config.yaml
n_layer: 9
d_model: 128
n_experts: 128
experts_per_token: 4
d_expert: 32
d_shared_expert: 0
activation: "reglu"
moe_layers: [1, 3, 5, 7]
router_score: "sigmoid"
normalize_top_k: false
routed_scale: 1.0
balance_loss: 0.00343
balance_bias: false
router_cosine_scale: 14.0
n_groups: 8
groups_per_token: 4
init_std_router: 0.0113
lr_router: 0.000444
vocab_size: 16384
norm: "rmsnorm"
norm_eps: 1e-07
tie_embeddings: false
optimizer: "muon_variant"
lr: 0.00214
beta1: 0.93
batch_tokens: [65536, 131072, 196608]
seq_len: 256
train_tokens: 514800000
steps: 4013
dataset: "wikipedia_en"
Below are experts of layer 3 (counted from 0) of a mixture-of-experts language model. Rows are named router (the router's row for the expert) and show model dimensions 0-127. Each number is 128 + 24 x the weight over its row's rms, rounded and kept within 0 to 255. Numbers have three digits each.
Before each expert's rows: "gets" lists some tokens that make up at least twice as much of what it gets as of all text; "mostly gets" lists some tokens that are sent to it at least half of the time. This comes from a sample of Wikipedia text that the model never trained on. Tokens count by the router's weight.

# expert 97
gets: " | ", "; ", "0", " ", "ut", " two"
mostly gets: " three", " four", " six", " seven", " five", " two"
router:119104150129114138134120075145141119117097079088135110091124138107137151091122071132139106153120111115068141087132150120122149134131159112115140138121164139139109149125130061146105129087123059136138124124122101127139140145112142120130113160115125052165110147151094091118130092137123108160107113112130099104106124094101105162116141138114101103142165147120114145156103136171119114113121

# expert 101
gets: " (", "1", ", ", "–", " ", "\" ("
mostly gets: " (", "i (", " / (", " (age ", "s (", " (L"
router:118114070104158119143115104111153097133130153103117100128095115138140157104124149104130113141100103138124159155147137114106134135107135112118174201104109088104110128116151079102145132099093133145126121081102159114142126107088161111139136175138116091140167143130107137129126129130175165132112133124147113096152115108095168154179136182107160156150125137153105161114138131129146145101126

# expert 70
gets: "2", "0", "3", "1", "4", "6"
mostly gets: "est", " Est", " ft ", "nd place, silver", "6", "5"
router:106153116117134119111152114107136086161145119143123109143111163108105149101150102180118117166110132130083133115186146185170120131145120126105144154105131117124138152128107105122150140120158126154131142100149109151135114132070132082167183145134137081160134139136112118124137131124155152147079120147183168109113142116135135178117148123126163118134129115163102093114086113142112167128104

# expert 72
gets: " | ", " in ", "; ", "- ", " from", " In "
mostly gets: " In ", " on ", "In ", " from ", " since ", "On "
router:112154143140150130127078133135154110089094173141145088152105117131147157088155088137124104124126125108123125147131085160141129123133144094094134143124107123169102155087139083142125157089151077145125115091120128149141088146104168088125110143118171095154161145112137089126096095118132145156123109108200137138157117139131095151109131138111109131119107124151104133108139142165154126094115

# expert 64
gets: "n", "is", "et", "in", "on", "az"
mostly gets: "iqu", "ail", " remov", " fac", "onn", " access"
router:105129131149126151130142076113148081094144102188158136135111116119146161129157103125103141112111099140080135143144144132111172091186132137113151159125156154137103115103160118092106139102104101101151147110108147171173130145107158123126145149085110115110113141140092114117113091099095085162094157121103103072131097099107118143133133132142148119133097126124116143146113153134161147124130

# expert 106
gets: "\n\n", ")", "2", "°W", "″N ", "- Coordinates: "
mostly gets: "Personal information", "°W", "Scientific classification", "- Preceded by:", "- Succeeded by:", "- Kingdom: Animalia"
router:117100133098122159129110112144154127113124120154137089121129153122139106091126129131099114172128122125148097135176203106137161116109136136119173154133133106101097166121170120082121098113102107159108120128135126143120095134075112138120122184133097111119153100120114119117096129130122134149110110109147126112138085138077110138180175170147125114122123110159143161087125146139142135083089

# expert 115
gets: "u", "n", "ang", "in", "i", "ong"
mostly gets: " Mc", "ng", "iang", " Long", "ong", " Li"
router:117128121122135155172088122128144099086091147124144169105126139135088128122087112112118113142150141181071115133150110194100161155135122067125119134132168115150113153141153134112104146092122105114129155114118159118145124160067124150120148128101167112114129138161143129134150107114146134115095153151183100132138096120112105142121170141116114139161162107146129103125110162148149159110125

# expert 105
gets: ":", "A", "F", "M", "K", "G"
mostly gets: ":", ": A", "BC", ": N", ": D", "MA"
router:111159128133181135139126130137138104115145166120141138130119131131165161100114117145115067143129095060071150111130127158130100132152160088118175096125106080098103157118125118124108116120144113098154113115190141110154136133118153141168143129117112146115130137137130156128126133098120150144101136118134118090096121114072091117145117162125109124141110128180132097148165178124142151102107

# expert 81
gets: "ri", "ent", "um", "le", "i", "ide"
mostly gets: "ri", "ide", " Tri", "rans", "arri", "cept"
router:125136109112143130128119087115157084136104182160165098106120127130136151146083088125084114111115135074116153108142104143125165102166134129115161177120159165121102120130151116149109140131167154120118095123140126105143132150112113073159132154120097128157131134123104117141142096132141150133112116124160172096132077166143092148157125122106095092141110128137124084120119173135166143094120

# expert 112
gets: " =", "=", " of", " of the", " in", " in the"
mostly gets: " =", "==See also==", ") =", "- List of", "= ", "== See also =="
router:107153101131148100154079117159126113095079123090132148127090116089144109133091116113119089158126080098102117142136148143091114094135143117128145132097110116088131164115132118110104159100130147116145106086193135170134095145137111147145154153129119095149142134144150124120143132129129105131120149109131126114087133096082156167178182157118154130129139118146112090085114129135144143148101

# expert 110
gets: "ap", "ir", "is", "el", "ip", "m"
mostly gets: "har", "iley", " Raj", " Ham", " Rh", " Hel"
router:128112135099138169143123069186118078124109149126120100097153151133138151112133145115130114138088120133050159107144111177110137133130172118106125139109145120111142139150155119083114153129105108148139120137126111150140087146090120118149148099100150117116119139140160110119122088123127111136132143121143149117160145096136084145134188151113118137127112095163135127089131152144108202100141

# expert 74
gets: ",", " had", " has", " have", " $", " a"
mostly gets: " had", " has", " have", " $", " / ", " there"
router:119110134121157134140076129112121110125138154136149125104108092133110169106132094132140085099158118150089128166116161133135133150131181134074132143093119126134078160123171123116123112095123128100112112120117105160119120115128145100148138156161163077111138123183147102128123120135104094156086078139158078080098109122107116175124125139114128089153157138124119121119145138147105161116119

# expert 84
gets: "o", "a", "os", "as", " de", "i"
mostly gets: "ić", "za", "č", " de la", "ano", "ardo"
router:127146129125159115136148123122119100122096107168138113098162128109122154151129083163112123152155118135125141154146150107131117138148132123111133157080157090097109147110148102116144129129157121100110073080121154131154125099084176102110180160100149103140139157094128122112154110142107120126113097078152140092132157106133147145163138147102116146153117140164124106116083185112141132125073

# expert 82
gets: " | ", " |", ") | ", ".", " He", "–"
mostly gets: " special", "| Win | ", " gu", " m |", " mart", " tennis"
router:088093096130118148140075125154123102075136155109121052139141132118092139121128141129131104114136097132077131138165153143139134122146115123145134104135147108140132133131167112102127151121158105131129130103102126129136111136082124129122146175132142079164143151133129109130147119125177128143090112100140122088135109081111120140137116120132121116139107065159161064074151102143124146156103

# expert 87
gets: "\n\n", "1", " (born ", ")", "- Born:", " (age "
mostly gets: "- Born:", " (born ", "и", "- Born: ", " was born", "- Date of birth"
router:139176114119139122120093095089150123116094187111165122127101097130144147131147150101133097145091103119115116121152129138126125113111168124120162105112115080103117085118144119093127143126149160123135141084147120118130103130079136150119117137141120068160126119110129121122134114119148070132125091133177099108133123061090161154146142141123145130170145106135120099116144175126154136127080

# expert 94
gets: ".", ").", "s.", "\".", "es.", "ed."
mostly gets: ".", ").", "\".", "ed.", "a.", "ing."
router:130148139140102144179132116135140078140145111139131124144099134102149157108133121132091092127110116109089118147154136136117183118119178134128152191108160105103075138149125095108142140093129146119110116100175176148177084134132123136120145180143099119134133168126130112152134093114149112131090127091155118107152110143101118149161136113135143156138141099143103080126128131160140132092095

# expert 66
gets: "s", "ers", "es", "°", "′", " "
mostly gets: "- Coordinates: ", "shire", "″N ", " trains", "′N ", "s"
router:143093113101135147117130103122125122113133137110140130136153115146142163104106136149145112126146092139100126121143184207160123122132138124123158145131124100161063172119109106097118114116083132130112123121153151175134119133085163091109143164082097118144157132148117089110122096108115132159108082094137094090147141135121122139119156121109140143164125130166101113099104156095110127087113

# expert 89
gets: "\n\n", "==", "===", "=", " ==", "===="
mostly gets: "==", "===", "====", " ==", " ===", "==S"
router:114162138132104175155139127140144103119099122123190156151114133097129149096101091143089097137082131109131107154079152133135149139143119089098124138115137124120114136109153092123085110074113137103150111140108129165158104156104136113164144154127123122172120117156137123142100110183122110143133114085138149110159122148145094155173153125149140106112122090146140107104097124157101162126084

# expert 98
gets: " | ", ":", "00", " |", "ax", "30"
mostly gets: " social", " press", "ax", " conv", " p.", " Burn"
router:150145123123137126154113109160169061118100095141183104109096120144167115108107125097096103157136098090117141141168146147113149137108121142104135142110163107179066114152145117132115110091163099159152090125123140129133143079136161137130168141106111123124146163153139094131097101139143115140090141121148116081124116096105121150132126131137100120123141072134114109112172139106134124126137

# expert 99
gets: "=", ")", "\n\n", "Personal information", "==See also==", " ="
mostly gets: "Personal information", "- Kingdom: Animalia", "----", " Apps / (Gls)", "Senior career*", "°W |"
router:127165113145131095128118134145131082062118105119145149126144148119143121096074129154124100141129090097107095108176170137102147116101164113123153130134122140102129104092128112095116156121105147119165130120174138149135127145076120144112141139171099102118127096140130117085134125135122078136139085108131138092106122131108096145158151154147169077172112140155110109113129148135144160109095

# expert 76
gets: "ation", "ist", "ations", "ion", "ions", "ers"
mostly gets: "ians", " research", " life", "ation", "ism", "ities"
router:133160130119158124186124121129144095141132110124162118124126168119131159101092095161114104144122103050110121150146137124131133159138161145113183115140146102135105162134162114116134143146145100118134139138098138158102113155094145085130132123136093101171141123120133100072158083135131086121132139118121146109115113150118122153131148176089108164146136090169111159086117143124143159134110

# expert 121
gets: "R", "C", "F", "M", "T", "S"
mostly gets: " JP", "TA", "SA", "AR", "L |", " | ENG"
router:107123100147155149135099112150161100129156129116147154098095155144173158139098109165131074112121109057101119116118128181116117154143177098116130116127137103136074129124165102145121130155130147144151099112146148139129136160098145141140132135142122130126140121165132132127147133061108168138093121117135148103096118106091085121153114163125131106135130121120104126155089115116116197109118

# expert 103
gets: " was", " were", "s", " is", "ers", "ions"
mostly gets: " games", " was", " students", " forces", " services", " players"
router:106158113138175118177111085109108116127096151151104096143148126121112167120102078146107114144149074079106161124157150131127139128143158102125165092113122106137078114112160103104077119145131131115169104146122142145103100135101173110138136137163129097152136116120111081127132114118125115134113110134125131110141110165113136188137126165119141141171102106141115139109115150118128185125102

# expert 100
gets: "ac", "r", " M", " Bar", " conf", " comm"
mostly gets: " Mc", " comm", " conf", " Pat", " Bar", " police"
router:123128128086138101154106120124179090121073135172134123129105146115123117112140181153139110165119151121114122134124128176091132118141139094122154136107168112178108136104144144112130132128103082086163113122135136119113133116095138130112158115139114085191143128177099116103145124096106143182111138130139097101178129094102093129123146146149116159145120098156137133132120150117129103082112

# expert 117
gets: " by", " and", "ian", ",", "ed by", "er and"
mostly gets: " son", " artist", " mother", " brother", " politician", " father"
router:115155103125130117140073107076144141091132153115134113140151092133122156101183112127109115143101100115119188096134114137108149112133152093090158146084142103088115126143163131111125157129140160149152164135150136133092103180091153131137171131131096094171153132123140131151127120127153113138129136093158121102128104065122105134140141160120137110141131110135111132085129158145175146139110

# expert 71
gets: "–", ", ", " in ", "-", "/", " "
mostly gets: "–", "/", " In ", "In ", " in ", " March "
router:127138102106140118125128168144155127118150159081145120122094137104158136117121090156116113124103103129123165149155111146102131152166157115113112131124153142169092127139141120106119171119111113088121117115141148143129123147119169110110157152132126073110175123164158083139108127162141124159117137117132164083139087157154106133137161188115084150159145090153092131120084166126107119133094

# expert 93
gets: "| ", "|", ",", " | ", " | .", "–"
mostly gets: " km^{", "{", " n/", "|  | Democratic", "|  | Republican", " | ."
router:113121117115153111160104154168146137123137097137168088109116176107141098132101145118092110148118126109109146137164180131111148138143092104129151146102153139150115170134135082115132155140094142135126099132119123125139137120116136099147139163169137094152157141147167123124136096111172136130096086128152142065069107125113089115127161122134143145154139134150115106096108073139127182134110

# expert 127
gets: " in", " for", " In", " in ", ", in", " sp"
mostly gets: " in", ", in", " Be", " sp", " mon", " con"
router:104146101151150124137123127111151095095137172128128106110140104086145160083087102137081152153115129111116135124116150157099161117109134143127136147104124138114116129111160129049154125130143144120158083125095166174140103141117101150132148132097155123118143127159116116114114146088137133165073101126153156124121115143119144107148150173114095097172181124124137080104150153146137141121123

# expert 109
gets: "'s", "th", " first", " second", " final", " third"
mostly gets: " first", " second", " final", " third", "'s ", " the first"
router:093159089114141126115166110140139121113122148103174130133110169098124142120098073151141097154133105125098168111123129086160138127157113107112137116077134137144128155138153099155090174139125134155139123126134107157165132163103152118179154155142142100143128170127144118123126099138159149156111126091112093127105136131108121167138174169096146132122154072146112095089132132132150127156107

# expert 96
gets: " as", " \"", " the", " that", " he", " it"
mostly gets: " \"", ", \"", " called", " that he", "- \"", " considered"
router:128135150175168128177127110105125138119126129163142151130143156081154144122096109132176096100127093095105140158140125142132153155117140113119125107118138124112121136105144105102108099129179113129161084140128139113116074100132120072116152120090135101142121107140141105141113117120123149104106104125172121106087101131072146166169199143104136159147159094138155126133114137143149140117109

# expert 102
gets: " of", " to", " of the", " for", " in", " by"
mostly gets: " from", " by the", " from the", " by", " at", " between"
router:100123107161171125175135127102153149097105182135136128111104127105116133091120127157116107109094099107129123105149143142134159130150135108099142142125121108105087157117164114109133134142120130116159084087128130134138101151128159112175179112093140120148162127200116104111139116129122127146111136074145138134159115107105114137134169178124166122133113130143105104065129152140152166134092

# expert 73
gets: "\n\n", "==", "-", "The", "===", " The"
mostly gets: " Some", " Also", "The following", " Many", "==A", " The following"
router:100112103150145138143111116159147068105126130138161121149155134140142130093105108107114107160124095105130132141148175119113149112102109087131151115132163156112104130119131090123112143100091097133119118094153130126149133135078100164137115105146134103151119074146136089104113131160160147141106094106174106115119078147129071154133156178083140110136102126152158135107112153137126122085113

# expert 88
gets: " pro", "1", " all", "2", "per", " one"
mostly gets: " pro", " great", " grand", " talk", " many", " seem"
router:134174140120133140146101104115171111110119087148121108135132164098129136100116093131097120148092122106052161155132120134105136146132129133099170151093128108149104116168141127145114111092111077151148137096107127176118135130079123097121134097083145114118127153148179109142077075154125129130120130102138105118128085125126122132147141142103126156147108113119157112112161172163141112113133

# expert 78
gets: " N", "ig", "ah", "ab", " | N", " n"
mostly gets: " N", " Az", " Ab", " of N", " Mah", " Tur"
router:115097086110151105146106100132177100089109137104149136077125139087132120103111104135140106123114147122098157134122151140165110110131196089075128138130133144106118095132137129105121134085182105151131120111128149117144133151109131116121187118113143088206168188162157131138134124123113125141112116134161120142100118113129104133113143119115169102128105115144115115136119147106141145093134

# expert 108
gets: "l", "r", "v", " L", " The", "j"
mostly gets: "l", " V", "r", "v", " Sh", " Br"
router:135165110097106130162133141148132124107138129142149108125113145109152116123108142141120098170148115111082140106115158134115137149167165097120125135097163152116079117116111140093111114130144151107167150144105187116145129147104119076136178179092128109174130170157123132106106100127157114135127125147177105115136126099125113150137156134112185183133097127154116123147140156108177117120111

# expert 85
gets: "k", "h", "ak", "ch", " K", "sh"
mostly gets: " Sh", "sh", " St", " Sch", " Sw", " Kh"
router:118144140137148100161127083133137095125142143115133125092145135108110110140136134165128087162123116122076142118157150187150177159142134117123120107126135115132132159113132133119123130071111147137143093138098173122176082110086175115180143131102121119161142143166126120104107135109203104117119140120162104129110141107112090144124114167120170126155121129146114126112116167126139130087144

# expert 118
gets: ";", " =", " (", ");", ", and", "; "
mostly gets: ";", ");", " =", " (A", "; L", " (B"
router:134134115145150146141137115137116113128104147118126142131092168122151156119087120130132075156092089120114105129152115129098092136155141088094167135104133118096112136134135112093087152140152116148163112131174142139135131145134124106181123112126135125139148134130098114159111140129139066156058153131191115139111114106133147126207139141116109169138134096130151131119104178139133137139096

# expert 79
gets: " S", " s", " | S", "S", " on the", ", S"
mostly gets: " S", " | S", " s", ", S", " (S", ": S"
router:155145102126120122126099107150169134099096144120166098162137082117128169138121143144141112135099126109122146130130141124113131121142145079118136135120118171118112146120178080133119121128124148102173080092113165169129100163127157108138147096114157103155127155153095135113112088121148143110083142129156136098123120114085092142146159137135128085135137121174161150116134156101138129054129

# expert 80
gets: " The", "The", "\n\n", " This", " He", " A"
mostly gets: " However,", " However", " This", " Although", " These", " While"
router:122153110167151127164095131124125117160118120149157166109153129136147147078079117122123094138126095046117155138174153123070118141116126112128156129111158129141111115091144099105121114125134104088140118121135142142168141139127112120145102109118144097152112116139163119114110137125180102170114104130156096105116111164165102141129151182089166101152129105163134130126104137137126142098112

# expert 83
gets: "\n\n", "\n", " released", " | \"", ", \"", "- \""
mostly gets: " | \"", "- \"", " perform", ", \"", " sing", " “"
router:116164153142123121109114095119135123085090143099124157115129142108153146097091064130112106168095111097117155107123129114100131119115156094141135126093168098143110106115158102128135122119109142151175100135158148177127117127124120133125181183127143089132131140119167120130123097148148142098129128089160150102127133119127140192129158143130144110130125080155159086110106130145135179151115

# expert 91
gets: " on", " In", " on the", " in", " On", "In"
mostly gets: " In", " On", "On", " May", " day", " announced"
router:091148093150132105106098134126152121091093142132132126147124113131112145138125104117127086105129108130122139141163162138162141139145107100143119168132135126165109143142157097112118126118123128145125127081082137149140131124105111114156146138128124098115129187117166094117106096110138133170058134129119136093132116090093179121144127129138109098133093063140102050107104156107122148102134